config.yaml
router_score: "sigmoid"
lr_router: 0.00133
norm: "layernorm"
batch_tokens: [65536, 131072, 196608]
max_steps: 3576
Below are experts of layer 8 (counted from 0) of a mixture-of-experts language model. Rows are named up (a neuron's input weights, with its number), down (a neuron's output weights, with its number) and show model dimensions 0-159. Each number is 128 + 24 x the weight over its row's rms, rounded and kept within 0 to 255. Numbers have three digits each.
Before each expert's rows: a language model's description of what the expert responds to. This comes from a sample of Wikipedia text that the model never trained on.

# expert 18
What it handles: Prepositions and linking words after a verb or noun phrase, such as in, of, to, for, with, by, as.
up0:113142127110118155128118145126149088151099154100131137119138113137138126079126175081124162118116128094102084154112134075131120132118100127135142120138156101134125118126085194126115127117136110150143162163117119110147086111116142130157162134123135128127151084119104133099155105130146149079142128145160124127127104110098160131145128175164115154142117130159125145129119169094089092137127152137157115137143094121146091107049153146192154130160134165120116137088125131151172133137095139
down0:134103123137087147108102134164107172142132178139116129135150116180090154110084083181164094129097141149139140126139170126132101118142185121118126114118113147175121117122131132155124152125151102165130123140152152117104144132095130147133142071139132098107106121096147153143164156109126128126134133084094083112134158115118131091104115122119167149093139130141132091149143125110123130108119176112090124113095151143092121078122156114157083139108160096157166116166109119113141133126136158
up1:101139122137122147154150107142126159108098133165137110154114161140121074146120108117130138123188130101152166074131055118123114138146173140120162121159133132105149119085096124103112120124084158137102168156134155154122120155120113177119111114101153092098149145140121111142075117099132124142101100122152113088124149149141133156122170110115137111144137087156117136142118119106083151124097093147103119164120126158161161129117152091139119154107172138128098139114134116103180133103142130
down1:154137134103081143098112154136169123120138083150146128150070122096124089136096176146137137149117158133119135098099127127139096109172136145118143084124115097099111148177108128118117163117154071134116149129151181103140162141084117121126138135097141112133098125138164123096120128123160168124133120131100178130117121157119131092102086137112153128132126130122159139138111119108101119133159152137131137157102140158170132151131108076109122129175085132062149104134113169151138121132146157
up2:142137151142151086160147096089130148134124137115131076161160105134105141104136086113113071166120148112114123094139177127145141122089123125072107079133130112146120125112152105150156121177137121115133146132143119136085173166113134142106126149105096154133135156140082104127151130108130112162147150126140123120150110141158140154150091134168126156115132120166124157114107145106079137131102166126110120129155170157167119117144135119100114120124125159127089114132105095136078089139165076
down2:134092108113143122125104084157151128120151117164083124140155135129152136149108069112152155096105142149109130105110089127068120109145114113127112136114178110134148109165177150093146119107116051155130148123143139136134126107138103098141111108148171121105111166120187131135089118137131138165137115153094129150124116131147131141123110090113126095166120111142122100116169141134118111118202172139105152124161121076102120095146133142128134114104154159127159124130126145147154098131144144
up3:146112104080152145095118108142110087131128113101162162123156179126164107069165164096122124086122108137126142131146147126143153123114117103143120146129099152122123116177091100122106098126122157153175119151125138141154148156156137174148148118094119106117154146135133116153127132141136179119132126102113143104190139165138140110159124154117099130113125121088077123125106151110104110120110129092128108109136110115116153140117121118129165146113086147191126101134110156140137143090054134
down3:104161129168077162144115166145165159109129150116077129151145112117153130109125128124144098137148112129126089107089158114131125170101083140086117129126103119152144134111121116118115070170119107125126180130137172122123107094094117119112098121158133182151106162153118172174121115147120116167149120120133130112175127144140139128179094129126115144138165147148128069154115111146120167138114107108112147137134113094102145090104130140114119123132108108166123132120127159101074135114161124

# expert 31
What it handles: The article a/A, plus is and are, and line-starting table pipes or list-initial A in tables and lists.
up4:134117155127129156102169122126112138114133127159135100135132183144138131114133154172123130139073119115094148113164136086086116143097147145161115106110135141128112127191141091213171112141141108066129153165080099106159120131120066117119097141146117095125153094073126155108117123120145149118148144128144130095125161143115140130126135130135131127101197124139134115145127118138117140142147149125120084122097120157113125138083150138125127133107136141136140109125136110075095124102149120
down4:141139168130165122136094167091144142099111169099156121127099143113138112076155152146127112155116137142145114134130150128183090141090141155141127069125158145099128118191124094154089147124128152064134127127128130147133103169130132127085132145156088116111126166142124086087097136125081138105130148103111218128106146128159124126096124132145149110165081138124138145133144129146150133145135145102127107128090159127102169122105141125123120119110110142130113135119138142129092107131111123
up5:162150131157156113113093086127094111109089157127111134130127112171135155175116228112147123098134136147127110133131119105129113108103130125113141135117134100136115136133125161168117125138139130148166064145118073150117140112133135133174125149125140097081129095100105114126125094160129094154148173128112089109122142107151148113118146109128116122171130075113123129146101075146155126109126139140097162131135124146117115122144184119130165143113102135105100129141141085169146141148101144
down5:149105090157123150153140120112129132139197132097101118157072114094124110092196171133170142133166178116148131093158130123141087126129102119104123117102142125126145088139075140121122103163100155114123132136159130090125149137153141114125109135131149103177109122118123167132125124147129111137081090100107125147170130125115126168105124135143106132135159133173116099117115091127100108118121100132175116137146141155134118138161057159105129114132119139098148106131139171149106143122136131
up6:119089117110142099118106114116140172107141147110083113104147164155139118112170161147119126117111153130126081158145163152102131130156137136124104142088130094090093093139132157097152130116127096095113132138168102131169143115136146144126137178134119136132064095156058113144126131164142140129113121149132169153111119138099119129193132120120147120101080138113107149123134142140116149114136171145144120116116121170123156147114132124161104127110171132138137058103129131089089107125148148
down6:130115115135148118117123137109116139152144181119125122138091122167118129131127114155136118128123158107195167154137136111101117077096109148149135109147126149152146125091106137161133147145126127121205122106125100128107112126135123124100132150120126192148180117130111129156165116113150105188135155134107090150131117175125130129109114139141120107135116081132143109097106142122117129150130123097135093094122123092146169134100071114151085145123147160118143122135111135126087179074119074
up7:124168133079157140118114094128131116113100122143149113158153125123137092094115099146153114151091157108125098115129177120091152148142136134125149131137159103145101147155087135126164108120117130166142101124118104159122131107125137160164141183126110095126137152161110168111119145102145128127161137119085117140096124109199146085117112124128144127119193085166112119119128067155126108130161118107111145142120113104138138094109163111139113114179131109170165125106107109097129103143117165
down7:107119132145183145128117148171126153111090126143062136115109118134092125136159116134131103132135116138151086125116122143144128150151143120149122104129176070082061156139189127160198121105157172111144151141096126136110141152117142095102090093123121127129138146122122124136111114140112102148116134138127152122096128066107120139167155127085122100101117153109136146128147133113132137141082153144144113155120160102122171129152139077095154124116109136100110118163137153143150124112118145

# expert 24
What it handles: Hyphens in compounds like interim-mayor and no-bail, opening quotes and brackets, and first capital letters like D, C, G, T.
up2:137137123149168183136149146157152191124165119115134153123115140122107125133135113083144079138107135117094106110126188135145085103126104146153138122152124139146140152102085138091145127143126119118144130127160130168083125129129108128133097150166124161080155129161085106143133110097080110104120119104098121132088111135173127136147054066154138124105162143124129115123131119131109126154129133160107145084138069121154157106122111117136130135162126115144127118138141166131136092130118155
down2:135122123175083145111165132144117151115187089157126112158176115164142128114130141095146076158106154088105138107095148129135143118143125127137144166123117125108092109114104140138105127089137120147139133126134144117090088137133196112099135175095117118091135125094091106113125108134106162158111147094119135189115163163153128107131168123112117095157149138103141109163142096160136150129126151136105138126149145096142112146130143148101144092142107158156116115143120101100141124141106070
up3:100131094133115147120149113121135122102146114094108124120097135135126114148125169132113126134110135121150177123113094144134106153110103106128132160107071107146112135148062153129194111091152160080175113125117124100130093121166123126169135144126075133099145130142095107138124174124106168125155117090149116149159095139157088102118155082127128126144145141132118178104130071143137125147133133159097150132135153132130128112134114129098121147152141167180121156115140106084119108164155124
down3:118079101082138123098145104108134105104103139119130160155160107142101150161107100134146139104130144155126135152118137157129147155116165160132081151122160133139111149064103098101114088131151116166137180145143155124130079162081075154102129097124088119135146098124133109136172171112124123121138161155165130128150151143129106132152080173117151154135120140093138127109122129137171135128131146113130122142126096131145134145110108116144139069151163161140135129080125092119100126102116127
up4:133070161177158135107122069159158109123121112189154134121159153117140099128152169153123176123178134143101126144120132163130137108152131124136131135149116117165125131151145115150130103190152120136137130140152115100107128138090130161119103130081088113153135109127081147109141179158101125137122096136098100110128151117098143117138088125133138115118126131120120086149085137153126129141148133110108101129129100148122130101138080086147172135143086111127130077099124138078119115120158150
down4:158127106122155100137155167099110151129138119169099130150096148130118106146141139116101105153126079157144090111160147096163084160141082105121136143102138154102104120146122114138090150088129109163114204101155095110142117129122135101107127132155148123098113104173160110143140133120164151066118145102136118127127107124119154127143120115134160120127136109121174133122138135145084140151132142127195096142112116118137118108127147124149108078097179110091152122125171111147112155125105157
up5:115144100132148183137132146159147147109079152121118120130158084134103111217172137156116142083120132148132131102107091094164098133153109135158127160104143083128128101162115124143162140133144133112124118113136105124091114134125153125154117106131149142140162131104114185110140129099104153107088129103160112107128152130124135092116159117124166126139183121095111094114163108119078127119115114194124124093151114118145142123156144102134112125141117134108128157149087151123116146153090113
down5:163142129209096119148124150131109108119148076103086118141094154144107139072151127112153150153121143137137134117163166118118122135201093128105074138112123145132112122153093129138144091090045121154124118124120112137139145138119109114150114175128175130104117127162115123158116118163098113131147117093147121141110168116140142151119169147153103116174119136099137113086127118126126143128115084109133149132132084169160141107138139149111145124118115126122104137158124129106138130096143137

# expert 14
What it handles: Lone space tokens, mostly in tables and citations, plus short word starts like an, An, as, Bar, e.g. "An Act", "assemblies".
up5:131134110143115111124141143133110120112134143134119084127163145088172141139104129131126187092148080148110140121114133087112143106147173114117149092159117115096126131108147095128122124163132115103162160114121102102118133133142134149129127120080138149121136110124149112166140157105117197133107119135068183105120080122132125116153116124122119138136173093114121085150130088184157098158098156197127159109124135132140165134152131085153110114135121095126138138146153150141124164131094142
down5:092160125106150159117160136100145108144137118113139117134120166101122107118112119150125166128111100129125136114118131107125185132159086103136169170071165125144134126169088099115126162154121157140112085115137134117161128116141092112109137128163111192149145123106097136109105114166088123154134129155171116117139130165131102157097107120128110154140165163145143139115118117125114078148109101104156179095102078096107109094110137136136142134156108152152149087136115101135140139172123109
up6:155148100127088136141152107116119139108123133121066089154103161126122093129124121125186069107136087185141172120122108078135118151095147131139115127125115135130123115125143108098123147149103103130115161132135094182107150122121103100132106156102119154146097124125150140130154129152120131120093143122128106135112124165139183159122130131129112098136098130116155193132081104133154119147147131084151090137116137117186110107117150205132146162107138127161110108121122136112142127130160112
down6:138081107173163110121134142113144160145145130078174118121142151121127141138104166172104149123146120127132136080107120151133153092161129107103153175122137109131130144140089116093131141087132182102139130132129112134134082120127175136151170137144136097108145134125092095127187110094111113154170132119137117142106130104137101088119124153098112127202126112132113121111068153146112108135125145131068141112095102092173123135128140136102120132140092132115136155123138151125131111169129138
up7:133101125103154102157130106161140155144119111128142127163117101106129115144147131143162102130117188151114157144142122143131118068158139101107105128117168108135116120167124121177100141169148174116117118094112113078143141100114088133096132162136083113132163123118175142120179125087130126121136137079116152160126147112108098140169107150121117128072132133113150113136167136114121149145131161121159142098130110107145140077075099145113136148107126074121115120110122126116086118130129174
down7:139133137196114152112130122116141112178129156121107144125115129142106141109148116137128120121138151123137104092120176123100137177094110095142120085134153173109094123108105153161091086160113100134129076121134132151124089127141149141156059131096139113091120141158117137127082129132118107185129129118151115121136119153161129089131120102112136129157079092166141183138100121100157107087131115135102163146175128115115163145171148158125129132141149119107146129151118132112138133141084124
up8:118076129139121140132122150121151142103160159083116104140091136161154135122136094149074156122133126099096139104115128148111118121096109117123107159149152123088140100116122138133168116125152149132134128129152162156139115065181121122092099162138106119116112146107096147153168097139118082125135113191113114184128104118130144134139108093109105126151098143097120124070091117100148131131080155143119192141171134145147156128142117122160118135133173132136145109145149147135160138138124160
down8:173123129151107156151101122116149119122103115123200155117139102129137143123143141122176118138121146185116116125092104129115156118144156100127129117135090105121099190123127145132128118074124100169147103139132144126151076171154152116151155141167144078130170119125104114104143103106112106148096115112102124124146171157132139130108138110139180127114137088108123127132141105128087104129159152150103105101108132112153119142151121144073175116130086171120127155139154129124136097098100096

# expert 11
What it handles: Word-initial prefix pieces like de, con, dis, se, di, pre starting words such as defense, desire, dissolved, consisted, violas.
up5:099143163099119158124089089156129096085107154124123113140164140116139137151111161146078119125113117089099146080143143110079161118125129176099163131152113111110114126090105156153197129111122126155111125153116141146133089094100175142122131156126132161151114117111118134109115115161132126131082147144099112127122154126124128122129172137128104106141128106139142137135116129089151121130118125153158134091119145125197128124085090171140121166121138158109083110126115144113143191139153125
down5:159089119129145119156116135167119145120090118175122136118128138113106104094098138161153134131109112151139144104117110126087138105094122103167138142086134110111147137174172112102127116167096133169153118151188122120135108102107149140126122125127125069079101128206106160152106130159120120122153109112130163160129080053143141149160117147150141139186128124119112118129116115124157116107113115150137159094154161136081130126104147149126144115093148103121127118158115127119129120139126130
up6:127151121155132098150061122154142131108141113128116085168103161118156103133082155083135101144167110157166162139181178131145113140103156099088075144147140124119136125116155101155118124095117117129105106146116101114122143108147162122117112104096127142159088067093159111168135106200163149132093128123117130105138115158130147087103134134118156136118102175153127147130164107104107145128120109126114109132125125109171124117107108127154142126112143149149151100121131114148112131143147132
down6:122133139121119125093127095127104150084139080095181109127187166139182122127130115171137129121100150116164106136121110117180117117146159093111149129124086139129124109094148124148120162082118130150102134106090145129107122127156124143142147150109141116122138174130132128167122116096150120106134127136129157105132121165114115132142085118148134122104123124130158112104112163051118177130150153081132109135124133121137161154115107115128076124171160114097113148140079135165183114142120130
up7:133131129110141087136109108100137113106154102127156131136097112138143176153142073195143119122124146128128147127124127131157117119118135103103113126125096147112088111106124139143170127133119125102122115112116110094155153104197102128136148185141153127078105108104112144099147157102120139122133107115118112165183156166135091100137188130150078156132127106162142151106120139113150134132142087091107138155143150158155134133084153124162107091102114125115113123144120097134088114168139167
down7:138171154105133102078134158143118125178143107083094142111096129123122132128154135145115111149112093129128112134152138137148119160130088148146126103157130129138152155173115163119120094124122110111133108121121155139126171116100102104116147129122090128096134153140056120135160106138100142080132163157174170152141090085194138129180136149097088104109099101131109136105134122140154152118147137074133115112141115115096101129089135143141130127143142166131145125074151147141137140133160116
up8:123159114127095138159124121129125149132064122139163093132122125142137139107112128136079173102087100080134134121138125168135083086120121141121114113163141102116162150129109152151157138154102119139099112131105095076117106138140127174135101140157165111105121105118116129107158144153134128126133114139076168128157108158144085162166149161197125066093138155126135147129098155116123079143107119108113122096118141145126153138092116139108100170127134133126165140110126122109135126152156154
down8:164098130174105140104116128154097084102107097132124189138099139144113120134121112169133163125135136116116121136167106149159118108146107152162150089116160084085115120124146150128134150132104130144132152142128143117134147127205175157131132088149111132133160088095097136160130108172095148134150111120116112111099140142149147104127156115132094135133164090120111118167101144104108158117095104116094149149171155113116181131119108168106137132101113126068114141108122141114118104121128103

# expert 29
What it handles: Commas, periods, semicolons and clause-linking words like and, but, where, when, while at phrase and sentence ends.
up0:135102069132128160142091145118123130140119119123139110104165158116141091128135084134181135117139185152151101134092120100120124138147118121105120090138148127137126110133122157151115130082158124137105141111109093142156115095075138124124143130113095123134149099104146146137141142135202119129157128139139121084116117108118131141133129110108102164128129183143142143148111174110138117156123130108114126145121104171177164149108100081139114130132174155114122200130149120114144123129120049
down0:130159187131149121145146109146157143160116094144171165141089133137125139142100134160109115116136092113169121138128162165148139159118131132133144146153128137123169138131087107104094122129130127111139119118104148115071106140144101120089098091098149169128158146172160123108140144123145130096114148122145123106072150098125131155147151130097149149153101123124132131087076112125114160146073155142128128086109117118138086083104158141139120149133118077101140100144140147143087102149155084
up1:146208152130112170119130077133161136130115121124113132160174133142149115147122093109135128093132159145091127133121112115099091117172116125143085158148109103157142134109153128122138086168108084141126080181135114115089118136103160120094124129090114151116108166120162125112146140101133135090122134173155125122129095183120120132109129110096123144149131142124125157128123088147135131122120132182142134118161122131103138110104136141140084081143121087153133075122130127144174110145120160
down1:127140133109124123136144130156080098123113155137183106091110125122148142164131146093093104139110157135141116099129093147120145123135164136125097087135145135118130127151120110149123164113082113114123126103080151162171111147169126153164123107125138086113119057142078120121132143161160160143138116117133079131129151143125105139141118115155099090119143108167156072097150129104165132096134130167082155103124125161130148150141156085127168150089115152111118169125141133114128150159122119
up2:105116122127113103156136147124165041125135113163131129126108109137150120071111120137109162080116148079169112167141144121129135080126142139155122110121161152089110113132129128132141106121122175089080149139113148143101133149147125182066111160103160138112121118119140168099122137114125168138182126118131126109126119113111108125116167136169121138105083111118127149113153103143096124162112162140130131114088116170124137138142131103131141144131131160139104185129140112164098156128118113
down2:119098141124125151133159137163121140115156112103125097147150136128097119152142116097138123138128082136119119112181103117153123197157129067128148137140182142144115169117134115146131110096164118127094117138138123134126148150142104095166161120119166120147070137154170100148140116104157150116079114129082138162126163160151129104101095140145128135146134124124143095148122173155133157149105074147120107089104149112109107118154132151091106105120100132112126128111144109106138096121064146
up3:168136101131089155104123143142127125148141165081104096184176179135097127128139144167140131150098140118147111111135141147097111127133147081130130111105091104131151113124170128112110101112110108120144179078142098177146107102139133127154123174124143154167140140108148092113133135134126121149136125131109142152139144127142108105100124163109178113130120095114110100125112111064146167122128130166143120138103087106173110126140145127103090116156133117128136073088101140112139134119181136
down3:140159128126146130153147090142168136121130102139081110084131147159113132168108150080109103134156106138127110155165127130130190137119141152145108115143152139095095126105083098157114144141090132084140119147108122137114155137124162140092134123146055163144104128117118099108157115127103136128151116132137113123075131173150154124081167103135125104141137135163103143132142105187125143094128159118123139100146162106099153158117123147141127128117134132141087189108088147136101119128104106

# expert 2
What it handles: Line breaks ending list items, table rows and paragraphs, plus == and === heading markers and table separator rows like |---|---|.
up0:133117121112120097151108093115127122141141118131146076106138093109066130171117095123108120168156165116094161123142120129130111158141091134119174136129094095114091128119127112165100131086106153124120071090127162137117120137115137115157096127120112090192107170146086100126133168133118127121173117125134154149131162145140163132135155120069136112113152116153111159141111141144128156098129093097134127134132102165154169120140100149162128143160119138159168105146136114153098141149133109
down0:100148143118137165126158107142153155107107098102118127143147169134147137128176145115129124117092151119146124090170129160106092158134111123111097098123107163143127094048152095105144133155138109153104158130150134109087173155133107143126112095140145139131119132187119103128176146097107145160124112105136095108143094136127106117120128099151119140159123132125147112158114116134120121140159135161164135155079160131121134156111128160113091125105099129102134107110102174089136066121144164
up1:118102091120104125115104130120074130081075139147081140124107124129128141159130116138121132117122117118096133117162153153126129180117142124141111118114139132180114107166140120147110129131148178108100130174148143142077138145119134160174137113126075148152145116127133122142156092160157174110152110116080096129167113117110141122142097128105151114127113110106149124159101110082099118088179129135164142159121143137143170107157117120147102129146093120111169101135133174118143085141119169
down1:157117148112090174207099125150151125161144142140149125149131087137107105063107188121139103118097168123116113117124098146110134120104092109124138121118108093126154131105158128150136136170148127166136107116128093129134090093126115089119097120145129143113135119122126128129140109124108082124173126144104144117146099113128134163139122108135142100102152105104105120085152142123155140120136107137168142121152163131116144166104077183118067104119171141141136174112139138137151138152131158
up2:120098161152136092121139122131137163139114097161100085133127157108119141134120124082140141102130099148082115132140119129146119160091148129160169133130090149151144085131155172102125109134131132143107123116099163155128105096107090115094141107168131102161112147118121146123124082146168143141078131185168097154105102149105112118135126164093104118162118163121149132135122157129148092097083096137112092093137152161109135115142127138159123110127156134143114130137114199105151109115121166
down2:110150108141137143095161095175080124101134141103144167090103195116133137118130161138165153133132126101129134096149172104200121121159132181100118145125152080160101124151108101124133139152134159115106154131111106130125130142136144132163171130132132175152136142135094127124143132159121079094155149134137111154094123122101126098155115101108105131142133139143156155092139122120086170100108100152096126099126121140113062103121115135113111129115116133130121147145131106122066141112137124
up3:143116128092118137140128129090185122094146113131115128131110131101094139116159149129114114137160128130116101129111111114106109081097122113096164129133107145110151101147193126092094134167145098136121138166160163134094130121122106132121095133155126178144109082123149157148156140127138109125126163106116153101157126183138129149138125142094105092158111111176111111139067131122127138129137150157122094088137110145114137158139135083124166085107109099113148152176106091102145153126179127
down3:164092135190148165099107131155136147141159152126128158137159147089132104124147172137115097177124097105132164141126096149136140098154134134137165138143160154110095123097111170132138131116127121105146121146070129127105148144153140137115103117136121099152095108122082114121180145140102124152130145091134099073100139130140157096110117147125162118106148142114137160117141071127136156157104126057128132122148110108119148120110102136119092112136138117109096113153147143099193105134119107

# expert 27
What it handles: Plural -s and agent endings at phrase ends before punctuation, such as Belligerents, households, singer, and closing parentheses.
up6:088124140075133159118111110100108097099138076143140116150116109121150135138131171148113106119146093150145121077095105097142183112144118089138146183142162107143136166146105158135116078173131143114146124104128165174114107117127141167082120170129120085138163113101096097115121148131132099153152123152141135120129148107122133179109127140120134084112098125149123156149107178115100139116125116142161096139121136143154144170157116114124137148126177121135130144148143151118099103093120144
down6:127115115148117103117141110160121104106130135185134120137146166093106124135188092125098143112127114108168114192119128130149142093138107157096114120125105145107124147099157125153130181124128132133147155126152123178118098134136141116145113155123148138126135153121132111147115118169137130103118144139083106121125112106128151077148142125148094145178098173110104109110131107115127120094116097176114137147119096106107102139127124190182136164165092126070156090088106133115127133149125096
up7:126164084126114157124142108105137116114102111123132112137147132083118163136126170095127133157086128103140147084115150144118094140159132098116119096120124140122132117129095092121064157124099115126157137130095111172092114142083122105094127127127163111122131105136131158128170139149182167134134110147147106121169112151189126111127110139132172123096099143139124116114169117134111180111161130095145177124127105096107193123109170118160137148116106127153108117158110111121161156131119111
down7:133083161113144125134128127119118161125060152121118147105122103128112189112129163097153149116102133137131110102130143153122162143137129148158111147095121115166122116156102140179120130132167114123128131109127148110122132159079114098163130124162100130086096141125121099112109154126182152151104146162138118153080153157115131155133135151122165122100147066124085108149089161103106122115122103086158117131141100128170172150081087112119147109139149144147112114144142113130096150099138136
up8:147129115151151096119139129167110157157157134133112075166090137151121141140117138133163107111095197148120136097177124095141137186121158093143126124145143124148120110157105176147107134145107137131105104143138136102144110111092121087143110114109115132116116131133077135107076126122151157155160116122192154124152121169166075100129122072135118138106126164134108139116146135124144129145110117109128100142122078106108126095126133113114133093120147130062113147118114141139111145117148165
down8:073134120119158123116126145131131150171165132156175088134138138122135102123124107129127143097120127109114123139169157164125128123120122142173122133126075079112140094141137100134112139148122136157130143121126120121150123077174128134130141172142102119136145123135150148114107066150114135086086121134077143140154120100113128099082119119097098119153140123112114139143166090138158111096160106131139155150085143162125103170194122135088133114163144118121089133099137177107121162165109128
up9:148137137090156125126152106120200103085143135173104108133128110137130138069151127138131105151107140130094132109121091141105126088151116131096074141127135124146137083139116125128104144144128135112123148181114137130144124128101133128104107098165139158080135134107149145085065160108105155133153138150068136125152174133100093105118135090129122148142104133124131177149148166140108130135122129169135129119123070151127157113103136126125153119129124136131137157112100164184113153164109145
down9:125161107175098136151107106131171164182108152156114124110136093116140130151166094108163110155140126128196080129150081096126130131153110147154095091114140110132110146140125128094142116161145108125119137125129123118108176118140142126130134126122134108117130133152105147133148159105120114103054124096121157155082119100115115069140108153167095133113143147138127107098086118126155149143199140130125119136147128154123124133093135081117167139115141145130158143104160132089112107124146130

# expert 5
What it handles: Common action verbs, their -ed/-ing endings and following particles in narrative prose, such as took, show, picked up, sold, out.
up4:127115143137138155132081119126131116124171088137075164132123129117067144122164117112123099107096102146099120132142164088107136151097127157125100140131110099117150110119128130107131122140117144114104098160138152172120149129105144115122106144146137125115132150151093127107130151149150155111113146122212142128131098113185164076095125113122109154126159134141146108120111146130120104136144131153157061116222130127139124135146134118171074137106152133102121121140130160158112130145124148
down4:149150131107121166191116131162125140109167122132113141117124121105139166120117125099096113103155108159121116116133134124184091091115109091135116143143166105069100140138139114132151149127142131127128132142106111144169125140166129128131121093129161131147142176139088144087093110125119163153158136121153111148103099125142107144090151105141101102118110152140170130162099142134072065137155168122116151109097119129079131102122117123114138104129129132120160154140132185134086131086171116
up5:106152165127091141140114157127149128104102160123177126106126136129118144138173134151129090081141116085170137094157150125106143140156127081159113154149159129149118133137156138112110140105113127177073167150116136148072171141134108079127136136130157122117124136106139109144127153096115153130156126150142122144071155146110091098168145142139145129121069114091106163141133132095137130118128127144167124122161091123119147100122117136119134106079134075121102115142111168126148112146130085
down5:148122181100140133123170110136136140154124150096121135137095112121126128115126119117129145122146112126138128124112165114120098124132105186113140146162153139113120103098145157123167110133134137144112143140161122148121095132099084105152160110125111140147131117143098125143145122124107109121120113151141131119179107133114131128122127104075144120096158113196067159092147113180121124152141142099061084122151165119190129122136130096115171145119130053143097127134106123186138118101122112
up6:154141161101158104142098143114151105131144137118105117139156117099131098158118089169132120139154094112096140069142073121145103142131121128126123151132155132177129155148112141093185159124110134136120093123136117095054122100129074152131153101112153168128147121144084151147164133121157111125144139138168141100166123123126100119106143153102122077132147160137097129147083140107099112132141160100162148108128149148146106106127115134132111154197134127122137115145114146111113145109145092
down6:113140080117131112133127157119110101088093091127129101143096127128186150118180176094127135129118171109107102137104132149133169115141122128110145115136114148117132085152133061134140130131146134130090126120103143150196118170153178137121086136166131109080128108081115107119111165141147147154112104162106097116126129134122130152108141129156090135148139107141147118157148149132151078111101114147112132159117086099112153157158113118132143146144119162158130152108155130120085127151149102
up7:124076125101153129112136125149105126152137121119109125132138144121130105157107116182131095139098134072128141098110106142158126128114130095126076138147117158098119126202122109167128135100164128111150118122142133150157142147153143156137091158131149072160143107113103150107098153066167122104161067117135126133125139117141152131166157105145113104157124110158132105150147132117106141167101115122101115095103093135105159125102190102139139139123162122097145147104117151169141125113144149
down7:131119142056114108153104098124167146071127134148138132138147148099117141100136165112090127125111081135141158202120117143157141151106141127103151172123127150154116104141166121096127114149140128154143145077112130129160071147150128147112176180109119112138142129157116120135144142118106125139110130170127147116120114148133119116107154119102113136155108154124137118082083101134073155123140123080154117148156120132116152120123122130131120103138120200100088095154148136143117118136106094